{
  "moe_layers": [0, 1, 2, 3, 4, 5, 6, 7, 8, 9, 10, 11],
  "normalize_top_k": false,
  "n_head": 5,
  "n_kv_head": 1,
  "positions": "rope",
  "init_std_up": 0.0401,
  "lr": 0.00105,
  "beta1": 0.95,
  "beta2": 0.95,
  "lr_head": 0.00567,
  "decay_fraction": 0.813,
  "decay_shape": "linear"
}
Below are experts of layer 7 (counted from 0) of a mixture-of-experts language model. Rows are named router (the router's row for the expert), gate (a neuron's input weights, with its number), up (a neuron's input weights, with its number), down (a neuron's output weights, with its number) and show model dimensions 0-79. Each number is 500 + 40 x the weight over its row's rms, rounded and kept within 0 to 999. Numbers have three digits each.
After each expert's rows: a language model's description of what the expert responds to. This comes from a sample of Wikipedia text that the model never trained on.

# expert 1
router:561466533476537545521538470498484465516444460480476514535548534495500499517524493497518534431528478528524560449462553417533501501396533551463517453507528458544501541417487503424469541485480487403535563527572499566467517479521517528507565573
gate0:486540522563524559460492497484463516404497481464499443455496434461484472477566474485571457572481504525465483549507534513545558504529482483523482513461539479466433489528483450528559586539454472520416413497533512506502526476453514462508498511
up0:495547495497512516450494506501529540472571474455540494493476440487493521528553471490543448564480509514448470445515501500531535526492539479545479491494507469460505509505478525492551520573494508454431454494500500515530450542507505514516532526
down0:535521515530496506486551520489459462454515376486519481564492519476467450527402506551553540471478485478437451492536488558414460511449495423571481483471554497418453516520479526547474561500435554432520501547509482462514463492503512548435442511
gate1:537553476518445494476562516452420461492451471481487506485422466521566522536539536590515562479496564464500527460560559436489488478473520447555420499536511475498455541557512508545462450496510521540568581485502505459463497450518512533511510442
up1:556523533465502441455575512469449461465431481484505484409455494521563464503524543478454563454529539483497497442550492481455535397525482427584388526519538488516483498585531439510550526520463591505585493518489490471553584530440510544443504504
down1:529479467564509493488578491466493534535507512537535515506559489549468551528497559505549526508531563534528478489523470384510573474487560628513529550496463515512454472527485463410462515527486474444469489512515497508506441575594541474490545498
gate2:505512446541477536492525494534518476490472470494444485503438461522487484482500466456554556516478437510563510471523469543458410517468506492482452449529446433489540484551476431492459457514474491542504525539476561387491511441477547411578490455
up2:536498504513586544446524482499513443485455445499525534565452518521532480432495448428563544466421429549543508507461527483487379542494569523435469475557491467530563574489458509481461515465421464498472480502483550432460450435537529410590542446
down2:524481502490461444565456523492492491521525475568475498507546435475509558567477476479543510441544517470449469450529466501462443509516517536511535498426481496459529587519478483555529479474452464553444502486567475498501479464415535493559524424
gate3:548471511487503528442531486436533482455478493544531498490520481458503534530428475513534565481480481445526444565453508477542542423465481508542541470534503517496490558501495481576525544481505526554472528577434496464473476435457469499461543526
up3:466397537492455527480518482489574530472464459540570454522542525514545552515490485461492466461466420467494483513470533504493530463513474519533521509508465532507487473498549485548459544488532475494427499521441457482464536474411467517477504565
down3:485537527469589562543545456525520493493448507477526484439517612418482443515498516517546470437446475578539517483466469533491481463474533507509538471514552478597463525442470508444608550475537498480501493479499468476504554505539473601507537465
gate4:536504444452402514438477489484570477500555466536423396483544485446548461461508487448398548442535481495411494495500517526541527497487450522560485480523474513513464552500499502552507530515481437534546507483419481502543519494475435545482433571
up4:531517465481493513419459508387569532525516434573475476494530464530529462481476522486441487440500499565398503513508512519531478434453422540569455522439473516504465566440438485512500575455518415467508483484455548522500524503525522576468480590
down4:463489456425533567509454504518519513461517461509512454420502560444559439454530489541501442491472536564523444463392504480517455451440460506504549440517516527510582436563517500492532459508534379503483511529496537454490484518542450475517480568
gate5:481499489486532494474547568503554559458478474441475451482486448466488522567370536542506550564500452500485470462461494526514481537470463534511512514459487466475494504512543543451556527480504488501498451501527523494519563466413491418431497506
up5:485565519490507477494503558493520522493477479456479492470478413529454510606470483485513550518469478485491441471498550506512421494461413530546470538478538471512487452487507536482562560509527548485513495487494515511478546472401451482464494502
down5:515514475561484511575485487488475498492538483546543528514503555486519489488507488552576462529481467532480523504456560543532461520498497470507498502548445521440551470546532531511448529516544573562401510471506494445511540468451424501567483521
gate6:520483563524479452501561497456489529506459483494518537516488528529545579578469444528523507579472512460471515485556467539495444513532411536473464512443494488406511516520439486558453497513541515488552460442455491508557491474537470410574424418
up6:480485539484518489487517473479559433512501551533506495486488429493503510521495488467528486527514446528491515554514551544523455528473479567491512535515517472445500531444492541553522521544470572553540475515476519475553424421554531408501468454
down6:535579414585493532554443454444474470521466438580570470478452486547558515404452583478501451519472562530477484484542432506559452464518390471439507492480505546521457541510500473570488460574482540444509429505503508469492489511477501483513505489
gate7:542510482446482487521454529440596552555462488531478505460553522477473534501454500512501490498543513466521505486452507477508518521444533479523499466493529406509492507495466554526526540545592541529601453539518497496487595457521442492510552530
up7:519506486443513537519493551509512478517417465480482525484521463463509484479491563557582518495469573474520521491426459490528592471502498391500441460509430553472489569508553500516524429526475497535488452471487539515472493511570590500545444568
down7:551507479462527559457559480539530530492521502532509558519595450520493592543496494488540440479524480501578508471504496541454547527474530529480549586565533522511511475441438533449456472561508573427491474501442525500493467521456480510451546488
Sentence-ending periods, abbreviation dots (U.S., F.C., C.E.) and common English first names in biographies, such as John, William, George.

# expert 3
router:492483507475516543556548490536448527483540526433473480439454536485545598487524487450495432464473543515464520483566453496506467445490524457471540387562421528446483491478538489452468429558464508537496475567493483556475455423453482556499423565
gate0:530427504453481472495487501443477440511528474466496527474446516519490482516551570549521494480486511492452517478499601538559533514476455455475539493476542565436476539547480461491473518441568525478531546478568537501528473483472493487475432501
up0:563454471451527513447451531528445430532522555506459505481443482455527456530526509533499500494495460529468580407477575540524521531506460488527484465507427567500427518560495501428523532513523503504485467519552479543538461460461479526543467503
down0:449519464496482529460460463554530507490520520441439564533480480535456574485519453529476509527449548445562536533488498552505401520472529526462581496484505535471522505480517420431456451427527473449475527496496477448492501505476492518611493480
gate1:495435504472613498514444521573525456519527477424468476480517555533533547505506493554453489591506480400532512483527524505494562475557487583456531425458491540506533468512455485409529463422558461493504562438542484482528446495475504504458518484
up1:494497451514479546452548483469538452469481559557524482518456484521499474556539498529580527475509482546476478511480477502479540483497395522485429520539517497494482529475508496554508530526446510503515483525465529501544481451482481412547514473
down1:461482548474564481499509487540488449531535464527466453531510504437510527484521476523485524447421537533513446417447456563509536536575518593468438506521533473554516430464496442535480579493465554488471486545468473534565497502375520532435462437
gate2:499515447551499540512538460529533568443523586555442463476488470563534513471474572459436516473479440502494539469464494571519490552616525541471489538477485521503506452439567589533522496522614466474462483484422501559463528457513503494527565424
up2:480582476503548562509521544524537549604514577526477539486561449574515555555435541452492478465457462493534467540524526493551486561528494475500459610489510497563475438488512543525488553514589509471483455521474488496469523409492485437504502480
down2:536509517460454456516545531532538515490532441503483547431516494522475504508500554406485466545551546431550524478571527510565529615498463519456475488513431512523464492466539573555528455521534536461472490570579533511406532516495518488471582563
gate3:512580506513521549513497515542465487484545487495486475480399562495518500491497479486488594440492493515528433512466493538516405552482389487507531578543504442466506483481421475486480461450552525382409477495537525504464468444511557525560454467
up3:527508483469545447488466518441478472509485554430531552443437544574503461492528492499487532463503517488521535547484619516479524528496487505472502559491530483448444502479417568450493419488544507388479501452565494531521474411489528489508411493
down3:505467493490389482504479504536484491400556521547506488536519497502537503479528535397558448438488563506494437581505464506565490474479487503473501538548479541468519498607499454505433482492481513488528519537545487483521551509500485467523487495
gate4:479460591497460566500483546589508469459559526532502473535509536469574544507517527526502478488572455492514480466507535472388528447542502448502514467443534492506549431519503438478486527419491471550476513474497504450522474509459518486538513455
up4:521496541440449494506438489559519478564462526460515572455495537508589506513497488507567435528502524482538466483510504501480556441513515478475517506504555484436548464454433451515506494513468455545492477491388517530514448468499479525526416508
down4:547593482454592473524467495554518487452550503505505425516538481543513439510392507460511437515461475496483495529544565497502464504569484535496549465484462576517549522440555522515488479589432529522489529479473502427465532506501560550496453527
gate5:535508510424496489545567554463535478442441507501527509390432492489559521484557503480581494580499541498508489497457541482467526506527464446546544525457622379486468492536507484525514444505443569598553488524577480441532464475440427483486463472
up5:431536435544455433493501541466536524513455475543482498508600535540493475438499491491512501495501447413562529498477543506484464473504555525582517485489570482531517452449493576539466513531489495488482475514499499521429433487530507529488466433
down5:572503452533571474504471520507522481478424578524478406458507508471531527587453515476417501589512482471515501465516467553468525552527489556505538495560501533537449563512509470407427507472497490523571533491516499523513506456493493433483483571
gate6:483493465527542498422468510549400483472452541544471502415471517488410495482517559475456533534481487507469534470492445527481518480445530481446458522550466436505444410466569577495563465509437433346510564448493472485515473509469532533487517449
up6:529533503572487447445504503479413452503523513500558533511482495527481438581462519437531524540507458443558486496505490581507453481532454489538552514462506508512504521507447528554501534532501548543525515441498502488506548443473516515511515514
down6:454490513490438541479567430482519428436508428565514456519543492532539426443419450485484493426500465460549500539460525551419537495455479477493446524426564513447495491471484521480570430533500484459483469425508562500497509477504515540506520447
gate7:506529501538489443444532412470498613517579523448467462436524437522476546507458510511434540476520486454545484419472488555552397462522471568498553457469452503472458513519568532520511488505528495426473495487515450476466457531494538542486484525
up7:544516479526441526487549500501523569451517537432509462493519570470488572493499442459465437427501508482544435508470425459505416492504502485451515503460429583471462447503556438537539531439449459485460494550441513446468453543481545474475514584
down7:494489512485527540521555462496460487540509546490493455541497487503418588511497546395491459499482515527447522487519457552532480452498492489541462455498524529574469547519462410434465477475519465532471495499473522473517488471524509479560586534
Articles the, a, The opening sentences or noun phrases, plus month names in dates (April 25, May 1) and table pipes.

# expert 21
router:535489417545422422580494511472547528427527456464550524521532490587539459484525491550473440519429500584448377500537503493466506523563550549488508477443498529478530520532521480511502489476447470494515485463488473454481583537463523524537482493
gate0:494451464478480482503464453488566445539537498539506464472504454447418527454417496519477546512560498524442544453564488480494541534495430527490497631546511543471458467519445584459510504542501460586479441458568487479550517474531534498492519455
up0:471516478548459507443485525487577460489511481518553488492495517471507507465470495525501478515514505532476470453556535414525519539531409536459576559558524565506536481543488546449483499517482550541422456448475473401506516472575589478518468509
down0:488555526546580485508506493493517490477497513536496437461588617530512564505525464407515443522502487486512501442463466527528511492470570472542539470512472519578464546554483579450476476542477562533500464467533500461520489493488445506482496546
gate1:468477479483448547431471506453520465542514597551462458555454501440450527492436474426491557507501515454453528487519415547503509481515504503516543500523514530461523516568585527515578548483520587485439499498463479501558545520460454507486445535
up1:471501515470476480470477499509530412471541520517536534566547517439499445484459497482432502531534478596492506452521356527470531437535621568490469465527500503524463553506466463463557541477514548525444558451477470474483546481490480513516538489
down1:429545554510552548460537601467536457452510529511518543440507500454449530498539496537494549512522489486544527410568449467531495533537536539549531561438451468492486491446491545444460469507527481515513468509563497489490497460544532441495496532
gate2:507486554463490505494454513476558506567538500458516482447450474597470520451477499554465528495477444471499565510541515474477496477447468534536455516554460503458473472492506547456546539527474437517522567546524567451560531512530521507490539506
up2:543481515462467430469459518444547503543550482415567498509501519598546509468510451509476491475504520513504492482491583454563488489571504490492466469530461514499557464569490507494565500497430536498475477574491512463512545510467525544521466563
down2:483521489541472535480504589475490478450500506530528534515516599538511498526520486494463504524546503487468553480494545473543506426529512513500494487476483488509442484434515536446440561488524464516475407460543454497507485485509562533519519542
gate3:469452535526470559488466465442487506482529455418581463512538416481531545458513508485495504452484462449481426482524522480435473498475491512497488500472521531585517417506519518495440536515515457459498560481530458526530502556555521507487481548
up3:443469563466424535472486509461478481433506549566526478377453452489463504543529473440451568481491491488450518516553532474446582406454439517486481476521558460513509438475509509468533516486528502444439481471533512530518500464520453556506564556
down3:522512481509540531495543536487485433533475459461554532480526564548530572542492499497479512605506532445436534502577471490501553501444534564464456529378610482525445478517483533444502483537460515468478512480509468478513515522473504487539504524
gate4:534490523483488538523520475459509486513521467527511517494451565543529467440480504552485531471486529461438488481483577467465511550508514457520484549472522498387505500495495556514537516471596495564485519453496537499477498521548457521496498466
up4:536489515525516506498522543460491528460508495486525453467497559445558534473460532557497472532538566497492487464442530426487543529506450550497503537506506451399488483439495549410401520541516446561512508438455555499484541533524474506521498509
down4:510519493505528440509464497559591525523433546536456569424521526482511445478487520459458460521489506505448456466452526510478479485497491462448526547532504523448565569498546494536503523495455393481500467471484576449469476385483588530539585594
gate5:445502550475509542525549509496528455486477552464482433496537429469489496534480489511550475550532498542479432492498473482457473423427474550539455448489427473470362473519563523521505506474560443593523512470423440467504521462489482550427517397
up5:502547491479545512426473522512531482543539504537527501559538425532461481583471453549492488562502491516521466499525493523407495452532550559531473435441440479520445545557497526467496524518551470594457556454514488490480598511493470461461494418
down5:569498501491484488462423485500505485555499517497545409528452539485486499530476498547507456463481614470444522584508466413468467482471452558472533490485471540527543531454520530437481442556479509465469522542478488451572433445479485471516538493
gate6:502555542531468500455453500493485561502447522560435502437452480560506468493500587504512533550513535439489547534455510553545484504462431499562449484549486422554516526479533519506518376533553546492528619549485516496540498459538576565536550483
up6:438482434484458508484497530481551492516503508571483537488433545495538479419512544405488525539565479509441565508509535451537456483498449483474453522448445474509543528516529477479484487529555627465510555516449517490480455525574560575524542428
down6:503485511486500434497476560486443512519455519476497503569538538554549497482481528519505460471533550423511439550467454441482489503512521600465477520552528472535421404508537499503555493462564481483472465488494489513441443479470474531549508520
gate7:578514453515479504589583472556496450502564471453485502481398527522469542499512483432463500533524484512414523479542476480466529510473536484531515521536491569492484529529523533537464531532448564527539523412503468522582494513422605485537474571
up7:537449490515447439550502490487473505457576525490534522502450533572533484508576500454500498540506554487470479531479439418545497583499479567486479543546513584544522546553470544530479521532455530482534489466456511456484531559504518479562453521
down7:517558513486526535524472503484476476541504496561475543527452505503488459527447451506502546435571431461453470500509469472534437484419503433485583484479536563481502497453483467398489506441454482523519548501516566447530450506493491466504471465
Opening parentheses before notes like (repealed), (aged 20), plus pipes, dashes and section markers in tables and headings.

# expert 6
router:391527498502464606481545532541453530509532457531551541452492538538512518520554479423453453449513505508472452478534540472495498393434508492541491516500546561416507433512462439529549531543493429500466500537509513531504515468488519481431543495
gate0:535464463459473490445488552532482507495506487454612510496482465493486499445519529485549432535559456558468429509443506453485452527534547493537523556522504511521518478540502433475476546532441469569451520481516548525511466494545510520509457529
up0:522452473492535548517501510510507560506462545397518542471502535481515474446539529503527473507509469490523442501575435457497531482594537478501512547490483564492459514549556473505447512489553509520489495468442473515505482478557496448501477559
down0:476512507481495531493592485476551549498506488494521432548507490503483545508556487510584469535558536511441452474509439484483480486460473504416425464515510548540537526504452522543521464529447514484413526522485481516572526423463471543482481462
gate1:465410470497486455536461501519509438539521419484499482498562452475449589480509553476550513550514551485511517472470509471468456472484483572511531490445512518533517436598523508483447511494503412551491554516463478481429521498478557509538469461
up1:465471484592523510503475559549529525560608455509526533477529496472431566466534496524461530436449486503559498483525465514502449475489559518469532482544495534493547478551508481530433455556491433521458522595445464462413551507487584464600504497
down1:445536537539512395475556503517578453527521526495552490396497513550468545503475523464462539543541530496487455536482482513539533479477504597528377532526530496578503470529463524470510466464485449515484508476558550490459491544471504486537396460
gate2:461463491548555505511496452483528570551600516484507504508515416506566501455561467382462514486513474490517551538492467538504476457478462477457425468531546500508566554513436466504532514498508520547485442489516502467526526528477513552529464480
up2:444429497568459462471510553508529617537588533554538546535532549454499469483476463508487514491488540496470492530493520516481489496417489565503563522507484593512476518450458542507511428483459515516504462529478438493501487539439467513515488472
down2:526522454490440455496511564518497541515482495512471533525480519512436494537515510457499522398456461565516501446467530495560484439472557493521500499502560506568539475510428532431519501523558510585500481472545443590449497523556486494488495532
gate3:563443507470476508521533526421565534462576556532479521519436537537437531512513447526508474428499497504480485507457431580487530531439477554492530485504498480486468515470445495436489496539516512478550483503509574518443505560370458486515463525
up3:466514531433455503493558503446468496511458529470517497502445450489551548520544433568545509531457583512427450525559466474470485473569458505523558471454499562488472526509548578521468468471518538532532450487434432501492531540507444421479459520
down3:529552538496501563469498552455436542478499532555508488537457483461537495456415516512539460546503516498489504522507455502487453482445499516517530492451547573494500541481523505519483455496528570474493483496494464470521483458541501430573489461
gate4:482416529521517507565550507458471481525439472516444529461460478452487554499541561468529483508467572474430504501497469444580550498506533550565529515466527550470567540481582500525570485508547500546550443465475508517524486544528470457538559476
up4:519531514446557539514475574459559545513547536476491537511491517512498567475516561422476480492486556463401429444521454474586511494477474546529503548454602524480493541397481462523570520491539456503505495511441521499454525545504492447499549483
down4:479500533468494494468478484489555475484479556502546472556472499574429506461502563491498518470516591549498524492446492429492521477485528566514493399483490527516479456496511504567485450499440499525454483470547521483430493480510603502542496492
gate5:508455466527551443541448479512524576506445560467493516405477522470554486479500429437439497515514438503512491616466488491552597487451482503507460530535437530525540521479471490501471512466496531460488521490411542543546554514477517538484525547
up5:466492557526498526541515510506554549513547535444504510446499473471532602427513509421570462484476515532440470537447471510497526489454421470460510466542457567468523530507443463512452482437517480446540449519472507541452457512504494532490498504
down5:344519519524508542494516507532541525504617469462525463559517462460501486523568543538474498483483520485517419499510472474454561466527542498510472461554497534553524530515533504480479450607500552531447487573503478504461510549453563508498510529
gate6:535516518471442475438555570466499504566540530465505564486433502542434541493474545530561501551469482482504542532482466495540487436519506470481547518429505461526542524527433515481477434485522481587522477435482470490522459476504534485455519495
up6:536529469414447481505464550513508522534512546462538482460502439566461503508462543450557511507564484513456551481548422471541491479518498471565473437494485552528474536471490498544511472510496504542533471390457442469539519525507498547421500545
down6:465532491468455547479463535463585522477544473550420493464519480480448489534473545427517490519529502519555522500527501478520505554502475397514437510467485529532509539484463491557574510522475516454390474505499500565454501498557517554506513483
gate7:564534459528479475449566528472505487450544510419525472478463494507478469452534563488503401425530481512583507485486545445434496520528505401485485519571530388509523481510443530463459493571539452509471528472485535513481505495511533511451472481
up7:503556527554464520497536525517465442484499500396537472458433529543533464523545511540439457529517504487503507479493539487396513493595484458485500580527554526527513480508466446471436531518564488500391514510478504474451490531515553412485489485
down7:472565509557551517529513468454559543525531443566494557386520517550468520457448501416486498431521471482510446541524520531471469555514545429454452425502548452528558486475493472535540514550555505524491501465487575449465514488451507470535536445
Leading digits of numbers in statistics, tables and demographics, such as 2 in 288 or 1 in 1.2%, plus the before nouns.

# expert 18
router:484494524493556471511548442542498500551511569447474468570542499486465487523481510451467523597514497440418473458523480563508514568464508535498553573420488510525533520510484551473557447463514548480469520466509497497499476527474521491536489540
gate0:464476544442498481539537447487576454498575477504518449527496454488449528431479471494519490481593509525497455537494483560499481514558462460516526474460513526516547485547498622582481484452497473550466502472537544468515448502529551463465455539
up0:422479492485595492537481427444607494494497479465458540522506499467477540473488474490479506474487502539578474493475484511494457558494399517479434446436568536503514499522475532537568504468511527500431480478531438480472456512486545483498421547
down0:526433485491551501511492499562531551473530533487499555472503594550472428523494480452503487545446479536523540438558577498512473492477492532534491465540521482483465495440466505550555521496538537468407505443491542482507478489389550471519514479
gate1:483490455469478477614449502468545481485500533540511501506449439616527522450465484521514443483540448517547505490515442531520515523552525493551510530421544441427559543460507540588547470561579477493423531585488549529490515522479548444467563503
up1:433494523442541482528484542519492516502460548443547507460452462582491533518506512452516421499421514483486532494549472516470437480529559495535509585482449455540556504559550513505503527533568475486408489579491555566528460520471516500475471510
down1:528544554473523561488498517471504510460524523459551510503512501530510500566543496502516474445486523535506392558500487530450517459435494558478451512526510467531476514517497440538531441518512547470546497535518478511466552463537469498525461518
gate2:544500534543473513457520497508468499497488520540474560482544468525535522481444426469537444571637467453470517445507512502483466437512526542518497512416459487476639541487541565478455518488528438532430558510473455483533485526473525494504528547
up2:514439498506442521461549497471524491536529419503527529547533569537473483468480490545497455533554476540536513458480505478486470555562530522545559428441533529518531508429492551585463496569562514564464511490430473480517572505519515480493474613
down2:474510487491487456550558518566480440514532518542569526404504489489519425514531499469538444537463498495461490463504476507482513488505525531520489538514480486460494462538430505529558536435495496535505491461541514485507499505434542525476501474
gate3:530468532582456495523482575500508544476466528504472532575501513509553511427505471501481489415529498620559512523486476461485486492532462429575380515544523476579557459544459475522455507546529469502445506494431461535511559467541497491495501559
up3:495532492550524433524506548577461530509486534431477541520537481498484535539465511480509575513475462488583502504520472434459534532535544521452457527455474463545584541547481544464489438457506527462466498499426517478449436514499492548491484524
down3:475435499501473578507443573535548479513484496518536500532436479466502502472553484476508452442498392509514545511434549535471556494472461484498483565510518537523515473542534468506492504502530457461462460563492526516556491491604474586504506556
gate4:531487524456513549541466518493455504475428474484469555496522533570466612603513492513547498503401493472473490548570498462470524482527493533440583523502585505527517548516515451475583527438524505439487470518488446506484436479476474494542442573
up4:460526422571450520548519551498510506535563463571512533533452583541420548470611504521496490433528503492531492440468494507495464453459538505525489439513462452527516509487523368519518534462514434427507485543512522502521531497508479508465532475
down4:454516527487486449532503443602528516519407500519540462505546533476523503582532460457535450476450480533438486453471480490469512506471460581506461547517531514455454559435415495464518559444465536514479480398519516532498450473471547484465497483
gate5:501497429485548486504515533522534558532466442549443513500490519461458492435507465599472413507464523515534530509483460504504412547447487538549401473499534552429501515500526529498465582583490532476490461509487534493464551511501533465500438484
up5:514529477498485493525502499564511515508541514447480512527502563452469510464458458472503437474539518454485521498494426448427464576542574567495430496440478581473491500475524478485401512478526505524515517469554483520446507482510462521507475519
down5:442529436505483481522477515549537552503438456487493472543568497494452416444468512582480491459506504446505522517458466478508495438451469496514490466485483504393517514461411469502510537509502516527538536495516488502429448504494537535453480519
gate6:575549508485539488489551455472513419474510503492447477527446532484465513508482410515566438544564505509509510505481567440464524438532533483564505526494492441555585523538523545577544480504543447481463555484541536522485577545483470518501545581
up6:474539501430484512484498521516541466564548456508478528467507507556434522424472524550540462479578497544439508528488529476485523493531545474501538503471528447421523439468489538549526522519532465540478473529541553547418496524566496511502484488
down6:535456455497498549472514515509450499546527553508560563471521432509557519452593534494537508540508546481474494434468509454607551588488487492424460476455541512515526545576507447469503547512511442468516488527472542519475361488629552548462523472
gate7:491455567509544498486504525578584541490484513495567484471538454506493488476489398458435461546481496538484493515494597484493534508567432539560524606436491490485461488517477576493542510534517446489524498471434446452429580502491527502488509522
up7:542513538444459495409506506434556572451442457554503528444506499586443588589464462430481530506428475532478581487483519518414479494484521474534485476495435533449505523513553518512585522532485530458464529495516515491455438452418470534493484561
down7:514459485530513447604464537426443502487551478515534551534522510536532635505476539531510479473574498568481510539492493492497499526538455502431459524483534454506472487521438479482436553458542548522453492554471542507455460464501480498458517505
Commas after names and noun phrases in prose and citations, plus is or was right after a subject, as in Kierkegaard, ... is a family.

# expert 5
router:540529480551449494491542462448546503477487463484530517471524471508483473512480415548494502469447536491453455555484574510485502569586468497469494480472545454499556448505533432471459455447475498523513497488456446565478537456486548591522554552
gate0:431537574490454494538465465467501530453524467501465505475487489500459566458524481516581506555504530573486513508489461558509452489520529528536530525553511516531590471535492585484509489545438559572511528537471527531482480479411511470537431558
up0:479567491491491437432449478513535493522498467457477540524511535547542492471444531484501520570458525503503496548454521466572439507542525564448466524538518540465583492557489567474480528485499525566416495404483531444504507508469522526548494457
down0:483576554523528450489464439550465494522449475499523511582471541499552523517431453512568536467513514532459496513477464556491467503466487590512476589531466499531543482471423534491558459544517530552510459516435553519516479474510470527446527543
gate1:472518469534511493456483583492455455536492547446513467470510416539516473522479498507480498521482468520500537421518411587499521515457460500521506487527451469502504538483571536526454456479490507462552564495474550469512521468491470527446473455
up1:552531558535498505525476514522472526468468465563450496544479515463508519519553559534514523510518486509477507493484527510466492398462534527484450486420475542417498522499493494480471487483518466414462483472462479521525473518465509445472565415
down1:526484493557472471429499518514450481478472549477448530438505488478523491542561543526503544453498622456534460511480585458495524489470531421474451497452410542509540535478478456570471498495469500514432495525464510523449523458459431456467556528
gate2:482498452501508490449576479537587522529451484502516475560549514513504535424466488526542494456510523498544463499468516539508478505527468562501487506525503517479499597495411542445528498454542479482533475498582535564466510471584519456488425523
up2:422562473517528493540537579350553551510455498473512529471483490497472462522505524529501559527422587534443444549468551531448561500484452530504474578448417528498550566537484519523458478479525512511458537502525462504525407427517481450523452469
down2:524450541361494542556475535510507526524514472510461478541477537491575418478531477493483522464507513495478492577542488483516520558498478501511536512477507500511509542486481518491455492407458437530494514501432494553530608511593461505487494536
gate3:535560468497607496514521473446545513566526497489577517450508475503567576506490471525550458574472473554526563516491521546506530493515432497469574540489505499523481491519519513495452495502502572576508522463496471483512515469450562534563475530
up3:552484502531541522507512507522533464504524497529498485454559495489486551516467509400518498542507479477600548482461489445521410529546460572451541489550506509525523505486486512559548549495547537576571576494470545545533510427485440529500580477
down3:600569464501483513463461505587532511553567519569485426525502513568468510480569564457475525485451470531474467494550509494559478513490506469471474463551464555514599595503466522517478565474469521558495503518473555590488561420439472520496540447
gate4:472521530522515573508485494485490413508517435518488508531496508485506541513522511453535531565584389513530506480544518512460506476491439539584535509497518564479479500510437558531489508463488499562557475521483561569543448483503458453510526513
up4:533524434447530572470460418529478434588460419481491513452452508503465520468423500450497507565529427522443533511461555495530510491506543504474495575516554476558551457538457466488478538499514474544586534555512557581507510544477462482578509464
down4:519557531481547507498530547495503397569547540535500492497450464506464522456454519421512589475564495493518559410506505476473396432520490478561446527525537516505425568541434571475487497480439526438501474529566566544476496497490500496552535478
gate5:480577514468561507504523496518486499418516503455510490440427477454555476542482483557501523475529490503493580465463498501536550523456503440471478484531490459462467462433432481483534514431469509477526521523513487536462531499565501516467486463
up5:453518569540546464428541548510509510448481511494476531532470453516512445537489535492477470475485524451445554548457538472456587526448573538474431539477542436447486477476440490481518534504474559521511533509513432557450523514487524504529562525
down5:520580465515524524590510507497492492493449465527577562505518473425573472458517534490535482540464570486416440543582497493441470534509511500462535521457489505467540499539541497544519449453534521497490522533497481473480506501500496418486461533
gate6:585450468435536490577458526484499404559510542451497402534455459479510520495482505565524494500488481432512546457500520422450466544504453414518501478434488481472511488485496496526528446400561564510509452485488538519547490553523441532442499498
up6:450405534553527559525483541507539463577491468428484563473505457458500517505513538542480518561416539448569477472565507558576500504511478434532447503463523529502555472476514461563564420488524476462439434505442488537535511566435422493537512541
down6:531513509511525572510505526480478446537597563481523608514497543514522534476456443521496468570445505445501482458547483507457500523493468445449517494532490450524496550494471480486481482588494464515534478556453481501534423485515489461517503524
gate7:432526560492502504506535490520457454541489496454534475533474498500507508506440497536473524564501444500471536425479497498505484519550448475497541457485563502489515467497494566516583513569493512488477423543461508576509452458501510486476455503
up7:511521535528455515500485500531472519489514506457528503523477514560526540534515514537496494553515471503481423438497593521544453508570489514461510442520562543525516508529475532499484473535444536464481427503456459574533477463512504529540446513
down7:547504507491392461584441554439496454526495547498460491524505529511499525517529402425523446534628492559450514528460421526479561515496502473473498472521440479473430461533438548543442558552441465566511467571460437482563493541501472443463546536
Line-initial dashes in infobox lists (- Occupation:, - In office) and first words of proper names such as South, North, United, General.